config = dict(
    num_hidden_layers=13,
    hidden_size=256,
    n_experts=32,
    experts_per_token=2,
    d_expert=64,
    d_shared_expert=128,
    hidden_act='clamped_swiglu',
    moe_layers=[0, 1, 2, 3, 4, 5, 6, 7, 8, 9, 10, 11, 12],
    router_score='softmax',
    normalize_top_k=True,
    routed_scale=1.41,
    balance_loss=0.000731,
    balance_bias=True,
    router_z_loss=0.001,
    shared_expert_gate=True,
    init_std_router=0.0197,
    lr_router=0.000585,
    vocab_size=8192,
    norm='layernorm',
    norm_eps=1e-05,
    tie_word_embeddings=False,
    optimizer='muon_variant',
    learning_rate=0.0112,
    beta1=0.93,
    batch_tokens=65536,
    max_seq_len=512,
    train_tokens=409000000,
    max_steps=6241,
    dataset='wikipedia_en',
)
Below are experts of layer 2 (counted from 0) of a mixture-of-experts language model. Rows are named router (the router's row for the expert) and show model dimensions 0-255. Each number is 128 + 32 x the weight over its row's rms, rounded and kept within 0 to 255. Numbers have three digits each.
After each expert's rows: "comes before" lists some tokens at least twice as common just after its tokens as in all text. This comes from a sample of Wikipedia text that the model never trained on. Tokens count by the router's weight.

# expert 1
router:139076113152103146081182181156148127159169128137113061154048111143109168170168156182114110064098124136141130072178114124121105130124098178172149089103081104112113104207137091131160070074115158120094051110124070143122118133055171073102170146144071171093134130150125119059176137108077165114143125151158127143158100094167112082098103112172121084119185092167138123164114114070082135092119087147121147170089122091152123094182070123151135153181130116125119169143067168103189176127106176089129124121115116111172165125122099093080119155109171106089193151187150147166182149130173141103105099094136101106112168123131140102127122171146098118106141160162149134122082151085164085126129158202137117103128087164182121128129116117150124174133136126112168116160119082116099162109124140
comes before: "|", " |", "\n", ".", ";", ")"

# expert 4
router:144102142104129177110141151178190161107160177107121101123072066133133124160162139132101146130113115136146143118158100096126092103102107157194116121103107085132140094161165104110170123133101093139122130132145112149115164171120150085162164190125134109074121130160064138127145106159100127141137162155146133139177094194161143127101155142125109123175119085135150087175110100070101088132118141120122133105107149058159124114142093106169093160187186134155153160091094110106202173119064147162103116080137120037155151079137105072115124138106148124116170169209165092145152150128146149081133107114128114106111185131151140143094112101145075150130139160151110142114139064105111106171172170162117107123090122123168099149056112011149148189143082141115135050176149114041124138068096093
comes before: " |", "s", ":", " of", "\"", "'"

# expert 5
router:131107106187094141124161142172126191147116137091094118160110086128156134118130149151112110096134098091149155109135142115096135102138090136136145104153078083111171096207117122129149088135095156211146086088197077211115122158142127060125144190104110150110105131107142157109132082097133144133135140182160108124122140149135192127119103134160097104164130101157147131161138141097125140112159097113101107166108095100146137108132084104148120136177139084175134180121137119088110112108139181124149140130073127056185151115145051115088144201117143107125180140203161082161178173171181191103076118124102135142080165111205173141097089117103099138057180129183081122098091100070152114132146133188155076102092152154135129152105163114190084126168105136181119161113133139103117168094094093
comes before: "|", "-", "{", "1", " •", "2"

# expert 10
router:142052120146132157105163157190121171147160140099100072116128027117155127164204148140050151121107095115139163104217119126130083117126076175129165057104122126132168113183099097140144075108114119145129100147132148132125174202074157137088152161107095188099147119135098112117128121100091175107138135128177119144132104151184160155123136134125066096180153106148132103161107136117069149127159105129094100142114098128206157157100090091126069126147149142157190165142080150050142115127084143151090106088070080105143187105131083132077191144103114119101188153163133136170197146119133151138129110093179122132121146086147145166124094143141094149121142163143142129079138095114129078155155158165166146101115146141169094109114089094121110124185085066166137125128121100123112145112090080
comes before: "-", "\n\n", "|", " The", " He", " In"

# expert 28
router:159081109105096141089130155134117142152195155127137133179085104154124170140149172130131160074122102122149101080149147115078098133134089163153194086132102123172173114192072061100192100128068164151117110155152122158081158160114168113129162164055102171088094104119109159111131134136144127092131168161178152158143107141182134085135118192132080099136122128144150098115101122128078140090159102174149093150118119117141213137129086105170114179149155183174132134137116135111127120126077143122073109119105090128187139084118050122126104136084146113125146123139177106114161174099164162109115124125156118111075174153161130170168055110139086099081144133156112157088107053088071118110113145146178108079068136144158064170095087097114107134159135031144129115144129077086157135115133114
comes before: " the", " a", " his", " an", " its", " by"

# expert 11
router:170119089115090115116190156194140164148155156121100061152125112143116128139137177135143156071112123106191156092159125083110139082151107179145149114061104085174137109137135105086159101092083134131096077105164108131088118183080159089129150139089105146123132122121097142107147130157139151146152146149134081131140075116130134155138098151164096112115201119108200127195047089066127085148208105170123107144125118069160166135151138099171081165186139162138138164113117127092149149110088144161142111140118089111106101078143074078120146154118138096136169194167125122144192143098137122068094090076118146108077151113143167179114059105177153142104109163147071140115125101109091071153153113135159135140052149142161113144103090108135114191121162077156128086124165103118079190091140124
comes before: " in", " of", " to", " for", "s", " as"

# expert 26
router:155084137123052125109163145218122149124184134117116098201084104154114193155174146155119156121072108113128181082156083037090092093129085152113167106107121130130143088119133096084138086100086127161109112061166119146095146139105150144178172179107102142136116149182117105099147155123111163109113171144168152105121069191165109093121116124152080092161118095110126114146113115085113147100102097171096131118075097093182182111122096128129125157177137113150169140102108134081157142084069192152081106100069147123156174094147109109094120193114154077075169195182132098132183153151141147092119142101139121117110147124195209153103132118157115119093139165174135179109122128107107158144130168152102078120070120159145100124112136069154111177137124096129153129145155129076111156100109102
comes before: "=", "19", "\n", "18", "born", "1"

# expert 29
router:155100114128061122067140194154135137138157191102138113153069119171131124154115148216093144082095103058113103121140125097141141084161106160178147114113094099137177088145133061143122091136116112187119076133147094137093134145103156110115186184110072133109097114179111133097146084131092149123126156101149127113153063135165175113097127104159106084176152073129144073164132084111072086127157101146057106128130109092147175112165127092149065122162182137142136157141083115128188130089094203121116105142102123055129202123152127086127143182097111091111146125161129083141188166181146150123068132104149129141107170137129173144127092109152131116106111184170121141134090087077157103147150135191162104143119109151141109092125131075168109134103108100126217117179126088117148149118109084
comes before: ",", ".", " and", " of", "\"", " ("

# expert 31
router:182102114118094132130136122171107137160208200098116089168138097167099125187228141167088108093100079112102123093140139118082108133095104167135170094091119104116162103146117096122207136104164151167137109113154104125093183116125140098141165200106087163087090084131075153110182065097106162139105165139197142162131119125145128118103100173140104094142140129145179110118133155086092097078153111149094133147084138102156180141154068066164078175170154129122164163114138111103113161096109188146101137104088071109145146113134093100133162140152147057142155150142184104186158215142142149133112106108175083127097125112140166143070127141138091130088156203136107123124115120121101083129120111159152093120137148132160106132071120141126092132145094086130118122170206104097102136072097089
comes before: " the", " a", " his", " 18", " century", " this"

# expert 15
router:185077094142060134114183126155213153190159153093145126166091111153122141130126171142099146110088112077116143112133105093143104123153068159179134116126098053208132090149091099141141081135122138114110135143180074123117154146057152135144163159109090143133076109101093103139137139105152115115130180154192167132120107078147134066144109133141103092179160130130127148136119116067100148127139104154151138160148120042163190113156125109144101177159134117159146171169059135072159141130086129120131099114130082123149122121139071106080153172090164128088165172144172087151134149129110155116121138072148133116086155119188168106117109142118080179108153159128086152056147101087116111171174144138152092107075178147181138128115125107205105181129138095165151083150130140118088147046098114
comes before: "=", "|", "The", "-", "In", "\n\n"

# expert 8
router:159089073121094175102175138151172150128183153087122099180133097145122171136135182170122147087099112074145150089128105103080133104121061138130147113102124114134147092160143111109127081109058138196091048149152144150082142168093141083096174157132078185087116082107069127135145124123094125089095142138150134116145105134173127144097094165146091102128199079169123110118117101068077145070160128147100074129125109083141184158145103106158116150141192123187184166099116107065124188085117188126061105117073087085157167130186138071119112118123131095100162171167123093124167180132161177108125127134170105105142153130162185118134123109126143165086145116150098172102153112136119148112166187153130118095094148157183087160118094117189087133151102107124127110172110102099114150136116077
comes before: "  ", "\n", " 0", " 1", " 2", " 3"

# expert 19
router:148099118161054151045133152137133144123159166125150087140042113160136144130170162119078126115094109111116182112169106097111165086127099143150124143072063089167158085130149085105152073144135102123093096145203144133099126213096131072134123209124074128106135119108130117073156139102130115157144131149183139149137077100147138114117151140153096064134179107180184129145140107083055085069139079163081131175114128108165174154165106094182103130151127099183131166131082173130134142129133156165068106146091125096139126140149103127084177123109128096137163160138102080157191198153143146106074091116141083112100132109162134153128089117121117142085156190160096164109145113119100112160131126176176122149112098159139105176130142077143064128161134107152154085178184090110088145137115130
comes before: " a", " the", " be", " was", " been", " not"

# expert 30
router:141132118113093145133148204138134144153126187087129098121119112141093119164141147182129142132115114101145110091145127078138152079148112161182161096018124102155151088156107106121145073071102142153047096119126098137100097141106135130125207179113079163078075085120086166127144116122140123125155190153201136125129079123169191105105147136150101093168140100145156135178132098105078082095141110119154139148130108077156200142134053113134074101164172163147131144142090138104136101089082173124128114116126126069158130129127107106100135193085133140138155145190118112153180170112157157140100115095199075100130201140160160132085113148140105095135147197201085129119099112110094105162158149192140104110116100125154097094127141092167115149111097104122203103110149109076086152126115091
comes before: " of", ",", ".", " and", " in", " to"

# expert 0
router:142068095136072155095189149153134133112112145093146116184150091180158134148091156107082162137088065096160162109140109117063101083143066135168147112096076097129157112151163112081143131095134131164143092077106139164089130147071172078116161154132101163094122112105084144121133102119145164151119150136177146123159021135147186111114140110177109097143129058146168126129126122121100106131153105183110072148127097091143155152153070126164067148161181135151146162137105161086140146108126189100069106103103090114126147091148149116065104185105140082103143176138209147138175170143136155116125140053217070151072157132145195157116096149118117114140165149182146132128072114121127111149105146132129088083114151151138093148071105139165086151167144082155140133130137106125110130123064116
comes before: " the", " a", " his", " he", " which", " its"

# expert 27
router:173099104150081181093172148144110137177159139114095081133104083128150129135132150125087151139108123118119130095132096063109100160156108145128188094073112124143217093156132119167165081107099106131071081116143127155101148180117150110103139179106061126085067092086067127122164148097136169092168186149167175130142096136142181124118147114122096064190171111164136169188151064132070134095177144154120115179121131129220137116169089115139087151182156156145165175131128141060128162117120182105084081112092085093121143093131084081115129166129142106120158119136158101120133189160163197108083146114132111133085156125146147118101109084156090120153157151173105155133097107058100135135129103113170103135082124171121121114076116148163084156175129107099145089127132074138132109065118108
comes before: " to", " by", " as", " in", " of", "ly"

# expert 17
router:161093075129064170110141130135193162160156149092148103145115089135100155176126156177076148088116109081137112094145127118114102139125103148130145136122137117127158098177138064160143087102110070136069091065137118129105183155067154076098185151101086166140108142144081095115187132119079139123115107128146130141138116149192160149094122111156094106128157095135156074183123139081126149086153119161150133186074133115142135102160067112172088176175133091142132181123103184092187156110073140131101082109048112114155150107160103037120157204108125106136166161133179128155134176139156148084101130067158129086096140150148180128121109121148078099097165164157114131100087105092144112166121148193156096127118113160198126110140136097168095151138101107161125064180120092101111134148078122
comes before: " |", ")", "–", ".", ",", "%"

# expert 16
router:184083142148124187126126140157145163126162145069149101154139091143130128163137194135099163103103099087148140132136130132126125084155091144152172113108101094153185099155141126111145057067159133164114123074178150120107146171087162097127154164103130142099105072141096112078143084089088144100161107134140109159135124125216137096133114103126118106153169053161166084156113109092135114087157102143132123147099115101182158147145125120166116146156174141108185159166131130104139142075096139161102063094072075065157153091138094102067135161111107116103204161138180096137156161127129166088138168078155083080097176135155179166099107079107095165141132183128091185085107134129122154175123123198154096093092114133213116144126109095197153145144139116201129129170115092084099162119110112
comes before: "\n", "  ", " 0", "\n\n", " 1", " 2"

# expert 3
router:195085121156081188100171195139141173124122145071109107183112097101125176144151186152072146117121086116089159110176117092109106100105114170136181140121112102161140102163089132122166110089085123176065111096152141158118198122107154088119199155114089126106112151152102120107177122093096145157179140144202131122118126161140124144106082172185084093143165120157154122191121153103084110094139078138118107173068106083137150140131097103173069166172137127158189158104068160073172129078072178153121074101082133098140156075154084101096137182087145116139185131188154121143170148119124148110071115121148118130087134145154182132145131148151087118110201144134103147130114103132103099133133150181141126117063125148174130137104103095179091139156126094118142112143131096106090153123109065
comes before: " |", ".", "–", ",", ")", "0"